Experts of a small language model: 4 picks a token.
Below are experts of layer 5 (counted from 0) of a mixture-of-experts language model. Rows are named router (the router's row for the expert), gate (a neuron's input weights, with its number), up (a neuron's input weights, with its number), down (a neuron's output weights, with its number) and show model dimensions 0-127. Each number is 500 + 25 x the weight over its row's rms, rounded and kept within 0 to 999. Numbers have three digits each.
Before each expert's rows: "comes before" lists some tokens at least twice as common just after its tokens as in all text; "comes after" lists some tokens at least twice as common just before its tokens as in all text. This comes from a sample of Wikipedia text that the model never trained on. Tokens count by the router's weight.

# expert 117
comes before: "|", "-", "\n", "|---|---|---|", "|---|---|---|---|---|---|", "|---|---|"
comes after: " |", ")", "|---|---|---|---|", "|---|---|---|---|---|---|", "|---|---|---|", "|---|---|---|---|---|"
router:517496482498502480530511517432502486490479490519511547492489508469488488547479521454473528486489529459498482537470467501508479508534522502469507531490493492496501504504454459477514518535467516507466492502478480463505544499469469496556497511521499471520516509471505522474501498494498479484506486450473480510507494476456547505501513490499509421522555501521490561546468485485504521487500
gate0:530543451505521479519442475518472510493506468429538519550499508511499481497527505472475509512526508519510463462505505485474509477524488500532457517526519515446500523540473531522493462481466511526498539491485531450466473475477475511522464516517527494497525492485486502479494535496487509507498451486480499473496456479486538507497460518544502443511476472499475477499505492499503493521506
up0:529478450495501465459466496516490520509482487453505535502494531492517500516508482512483498521509506472536471500494500479475527479503515467498503501514535481448518489513445488530487478516482502444508489516479496480437473448479491512529479501496541451479507491476578473509542525505483510532482485524533503479498448463473505491518521488507472457483453470517464511527493488501512509519503
down0:520535506493487542493443492497503479508485520524509493470481519519528527495500520496493507501548555511476541501479492514458534506498524548459502516477493468505496447537501490507541488528508498541452486490516482505530521514514557515451513472477475521496508487530538473515539466487459477458482495508502532503486505497464496484466506529468523499498497471518534481545502508440507462508512
gate1:476581498495544494500494502473491475485458514485518493533517441471471485496471521525476503489491471513469510489515559508488534477488521528519470498499541488493482470476460489503506480490500521508457545500540517488477552475492517519468546483512504485492489537477515502483506494511480546490522515492483494537541449484497498532500495489502503488498537553511479486526519439517492508509455
up1:530494521527474521493463512528486559485503505525486554506494501501553528494510499523480509502502518496535494510517487516472504508527518451540521478521477548526489521520535504489521543462460497512532450493532481476534489503491503447490489476474496551513536486474474498488470519467487504506445480489476516452481539511504529514500489534537542530501453465521514480493521518489505522482506
down1:500477451487513492483492523515523433466460528505487533500509512491513487499510493476490511524492478498545516480524492510485498486509484504472521462520496496517473558504475509482520489520521530477471499530475516521457536499445528499475504480479550517517503542485495523474478526502481540501522468488484490527563511484470507549501506516458516485473506542548518439548538498499504525512486
gate2:505490522503508511472523529498511484480508487444486512499462520504480506512508474489518524482488507531475520463463484500513493489530516475499460484481514501457464465469512476523515487475524483490531470450531507479466537450524487450481491500483470520475483502560506465507522511478447483538521518499509459563508496490507545556484474489508532512455472475490496500498458508480488539518514
up2:523535502519465503495506517495497484494500487474509510501511506498513459491497492457541525450492528499518478464511480531544490491551514465447461457528484472490510484517498471503474479501535486465522487444507514472464498468530475486487485513515499527471479460540463513524520507455486502533477518526496455532517536501464531549511485497540520471473468502480491501458503522509515549508491
down2:557505501552489503477475510515484524513497499512533507518509491521507510521474487503459529541490485501544467588535499520461500515448520544493504532520494512468499489489505478474483529500464516473502495481544531492474532495487478504443506454473489504506505521559517505512502524505473474448511454484472506491470487507512474494475502505508480459531491492534532503496472499542532492507496
gate3:536521509477470511526514522500522516512496465480540505514573471532534494499505546526495509501497520485466494477501502467461459505527469481531522516515506512522500522498478486510523515574496485529514560507506504506478509554520496517511484492509486515481499521502451468429504542522473515514534494489460516507488526510480525502453542527471473499530525490486484520504527478500530489535527
up3:523515507476529532476505501524489470484531525529472495492455544494452462490494462470489484485497533491514515504496492490493498488507528485492439471503535493511476497488537495483499468446518521506503459500502488506512506467499502508528519504479502509510503470516520499579513476510469493513490507489533486494545549505569531519564461475537531507465466512511511475515492516554484513465506
down3:492526508493488514504449531506533470502518478537507520550496503555524507492472475499508528502499524448511476509515524497493482523531564468508495479472454500461509463492487480457468491505507487516502463527554461517523463494543494517504470472459509500504501495522487486522502497527499513506497520474529512477529499481516477513499444478473501508556461471480524496502521440522536502463515
gate4:500486516495492491483508470447472491557476487498526497550482502477499520434516505511474504495506487444508518464503502509480480490501529494520530526502513535463532534460543477520514527495461459512483480510467531491522483554485497475505494518505510488543538524511482541513533518481486497519499507528542511482497508510545517523540539503487517498447540468463474494500535460484474508514521
up4:478485506523503490458495485452465472548464515483518494530511475475498546439542496531492511503512500439521510466507468499491473514489490497531530506500488541496535503498526498509510519505478466527493477519485552508513496515497518504479477515499491479534524542508510502515538528487497495508508505510526478460500525521518527524542540473446513521442526483444455502517531454513464503508491
down4:469499468507479475493491445494441518482499525522472526513491524491500491509500484472450477462504525486535534501465527511460488482533477510471484499489505462525519492473494474485489503485480501484509502545474485482503486530508471478526493461503460531538511496553476533494473540560515495467537523516488505493514478524501491535516530500475466483453465513521484490520527550464527509500451

# expert 236
comes before: "-", "\n", "|", "|---|", "K", "Ar"
comes after: ")", ".", " information", ";", " Ward", "a"
router:493522493501526439505503512509473501518493503490537533490467510483516528521485495490458534524510547450477502522493467497494496488561486483520505531477510482491499495538486487516494519501501494508440498497506472483512559495501505506539506533509518506512491502463454518439428495539441500499491507462536501522508470465462508496500492495528506479524546505477469542491482463465501523487491
gate0:502545545540479507527500529496503545517487478487478511523504486536477530508511516463564498482534510495476540502469452522476463529494499462522480492528503494501507486505521513496519498494445470516484487480511499495506522473518476466496455450502500467497496485498519496531482501479440465503515530450516469515500513479490491532480508514484518537528525458496497491447463453554507507510517
up0:475486512447545479500510551525534475494498462508516522500494474495513497494519505501501541520493505490514540472532523490470504522461489494548529540488524516511511483508516492563531533475506460524535532507486552509485526537545523563488492494486508511524493536468493478547513468466474499483480505503501494478540497499469531482511506512534510503479503502483492540564537514470522507513512
down0:487471498493484487509533466527462511482513499479517491479519498566507467469524492483507472477515492486471518479460549518523505466527521490531519475508490478500487490587467511506515499472481530507488496526502500477426519486447465501511447459502519498493467484500478502516470508527463531482502509481553482494502484526522484490453488497476489509479486544488449518506500512505490528509539
gate1:506541498494498546490462535497486490550513512444496463499450500492469477526521453532506512491525495539529467478477490504468477497496472506510504493519532494530502488483506493518505567491476508475448525482519500471505533510485499535503512480490523525480444514525500494515457457466500491467528442489493480476520506459464491486541498486483514520516506511513525487522493499484444455530520
up1:508548491501448532513499477500481437481521520543488503490473500507483517514476502496498487501497432511539500546521490535474486532501499524435518512472513536539507473482520487474534524479487501499525521476469521508490484545486489466480479489499535509519489515521504503503507483508543454543503488468500512483519468545484492453503546504509557517455485511463536501504459497479503492507508
down1:444492528542484516497546492500518473479509468502509493487491481475474493470503526473521549504508513476499516480500517528481491499509488500521536474506502489522505510470536482505502481498493477486511525503462482514491521498546476466495457488525510559492529521506481530511517503507505470510505557443576480488508466542472472518492447526522547494526496500477526471503471533500508552453528
gate2:539548506513502538494524486490463484534494437488491507546467510493476484523466525516471492441496471510493516529488487527516461491491487554535480498494488514473527470523501470460516515480506501490473495489486512475462475506495538512544509525519460499547525508533466485546530570540501508487500499538501519526533483496488492503513487512488542523510507469523515524519495498513519446488480
up2:566562503500492547530515485537492481513509447479499512519470478531474477464462535535466493456503501512517531487516468496507490524482498524513514503482469511474518471493463485452524507466502475503472487483464508472505505501542514513534511495512463483548517481523475512546496545526508504475470497528496528495553481504500480508490460488461509524498470471539486496527531504520507486464513
down2:507492451514484491531492494533488505510531491482500520519503525524486537553497506509481529493523510457511504479510467513517511486510544473494453516476502492469551506489489505518568522480530548496493535535501508513556512516450505453505490474504469499484476528513501510473492493472482472521523493524535490519508483516505519516457519515542505524478514488473513580466460472494477504534538
gate3:499512481464537488501520451520459532532507501510476519494487460486482472521466491506513489519509508495479477521501509507468547495476509530503481524494524527496485482550511446511471549565516533486484570500491505472511476494481504532458509517525477460516497487545477453469476513526482461458517530498494518507500478538501496488519472473537494456486501469472484512509490483492490550491515
up3:491501480505524484495522438494473553554513529536488474501512474475490513515440521486490507501504498512480443513497534493474546500470532517502490530481532523490496455522517465516497536549498530495511526495512483522487472485508494497496517504534512474511500480543492469479479527531529469449519511564506505523509501502502490480511475535551485449503499451481492497493460474520491535490519
down3:535461517519489528550487521481521490532459520486518503511481516538506557482469500500506462495517484437503519478500529490465452465515530474536469535507499505521486518494427462512524484487508484497502539520512518502517452531531479487501446517524519503501518483502546525503468490451482503506496524496505514497472476475503502478461522505534469546460507518467499478501510532507485482515505
gate4:502563484535464468519477467523486490477454517492472487501485497515514464501514490542501505483464514536484530509534478477532530464520479490469500543509521538521488499528506477501518503517479507548458449525513479504544491518498517493504503495510480502470496491508515460476495459514513484459464503478464532426472478523490517497445491539530497490458463484487538524491484493485475511515500
up4:499586457507496488500482445502511524499501480478487484480479529480492483488478529506505472514510484490507525481503509446511523503528480433490519504528487495490485492538477510495510502481483525562494445499510517516506500549517529479488555509483503515491469501514497459477486467469506526474492515477441529449473495480503529486470513524517511466447481489462506489479531522489513497521531
down4:455535449471467503527476501495493539514550452469523541504491515515525511532490527483500462516507462467500491484505570430482502489519484478491500503479514520455513484506487526498527532470493510507471520481498490479475529456504502505513525499436477516489517517505487511459528482490495480526510478514513473467448483489475482484551523501526519516533490526506505536522481502517521476515466

# expert 121
comes before: "|", "==", "\n", "===", "The", "In"
comes after: "\n", " |", ".", "==", "===", " =="
router:503468476500502481532522496483506503501499483520497560507505492479499524554492493488492540491498521474505510532464437510472487515545525510471534528502499494540506511526485439488469482505474534495458519515464502459511534495508484504537511493525506484491524492479515522449499519499535495502491477456499467499507492448453543505499512460509492444517515522492520561536478468471539515483502
gate0:511533487512492496492461499439497528511533482442503480503468479481509478535495515455482507527487468538506480530480513529500511544523480475485461537550502516443508524467509506499453536544465515536510499514492504471502528512514547536445486523504496498470494535471461515507503528536473482508500528504516513537508518488461461529472482488493510515508532521472474485506483527512521490523510
up0:514494495466551482500484502493523533490488483497460505461503524482528519505500527476488540494506528482512536526483506437465450499475493477492502500463432519495489473488493487523481531492540467483526479477531555521528512510509516501483489472533468449508504459485467476543468484519488510484485478501482528469489474500449496481510485508495472475498461504497490527504423535522491484485511
down0:481510487494512493471482504485523513477465504478506519503466481512511486524500517441451503514481513533488498510510539504504500532531522493471484524510488529497488499456520507527477497510504515533462518517478470491492549457475524489456489508492526498472495537493452507500510535567475519457427447493514504476523450486459478532448542514483520514524481475516474508535476491507499526510485
gate1:515489544503499467471491513499508516495508511494541521474503481472514521466524525521510459494516538469510479494530534481513559497506522514475483508426475540496504489479470523505450520542528493497467534510495474462484473491507475481488533517524472516476544494504516500489529516511440471437494510479486513453539492489500521552469498477545474488547488498509519486525483511512489493522489
up1:497521479501481548509493520508509476511474489536467491510497519549473460518470450512494531464492487504463541463468475472510474529473451499494514501565511477505510505467534490531560508488490503496521491476506546523555481528482525489542489503490492518533474480517490537474462476465510507502509480488509530477486510495487508449534477511440521498450524489479482512469512500502513511491503
down1:546491472495467506473511472480511499495493506462468486554493497486556510481476536497515509500462486478460525494517513472483536487500487501468511485520507509474476490509550524455513459486506508475510513465485446498495482519465514501512458521544514484490521446535503496514514507554558520465526505556493454507547519518502469483503482511522500483518485531535473474512521514490483493458489
gate2:518526461532506462526475505518525494506526468515527562503496470489539508521528456504480501562543523498491537509507495514549522514506517499536479519478505484527496502481548447512488519509544507510509484522474480464515478495494525492519527514478523537491520529481495499469477474481490505480495562509507531491470530495496518507503448479463447491533477487480488494476528479456468513471527
up2:519492487539510501522467496513546510505533517477507528502491483475495523481490474467487490530509496513478520517540455492479529470519520464509520516486473474539478481494497468505535490547524519507532518490437471471500547487506486473510486490502580497481488519438499478509481514523499495452516502485505525559458498495477491486522468479519503469514497490515480482474441524455496526466484
down2:495490512494486521499510487507493502549485440480498488494489536538481472499520508494503489506477543468503470495507506470467492487506472497495531528487498476517532484494490499505526524486477542531508474528532531509504456533484505518497483528497475499484560495554558511554470490448496494526447519516470462494467497502507520464511476527460523453495511491536502434528533477483488510516475
gate3:536471480511512462513523509523495490453515524521492492488545506487475485499498505545535494420475488541499482462467440496477506478545513495475479485461497457497488521531494477490505480486501455574473493534492517493483477473519481516522473541483472540491493464463477496494481505489501460522511491513510516510519485496514495503528473429511471501508475506509509542518525515485510520478500
up3:536486493507485475526516475491527508476520498532493468483518535467512465497515497519507460445466498510496458471490486461516504454511499493473479503499485439508459495524469520501523464489506478557505526522497526485509459471525474511508478538478489502467485439444437522474478491525517463527494491496496506534490473540499521503488507468522465485489490496495527548513521489470489487466487
down3:481482507518495474496544525510493463478524503490522502494496521485494486537515535513470524539499510469553496448483484505521432503499477477505447520468497474554505506496511496470495476496556488512511495499454511530487498517512488537512501506478497475531487466482501466481531482498487520516536470493488471540529485520497506485468448531526451506452526539542461499499480498541465509526501
gate4:488504499511526491505479507551489476494489498470465511501454506488527537535474501456505477478491522516495520476549500470463548537514544471468495513475485502545492478490472520491484453504524545484522534521455498473494515532488460467475502489481531477509515542503472523502461518479520496488522515536505461538509473514471538493515492487571508508488463530493492494513531553515525496506502
up4:500520508512531522495483528546488488495486509484481531502448533530527533542462477460530501494513506519500496488532516486459520539530530507494493473494506519532503499522509478490475462510542555489507542496481508481476515530483472495467513508518516466477509523518445474486456542452523522518515505515517465537480473513475553519516479499549516491506466538500537489519522546500525529503494
down4:463498490541506545483487499523519567474484529487536491526498515543462509466514519514521508506500519455511513522463482539490468480497486503517552515518502498494537529494543522473488451460493482508507487498486532500538464523491517516523490484492433531502515550499530496509503495463537481459505464492503525490502497530506537475474486559484539477488529508522500467479496480517499463493487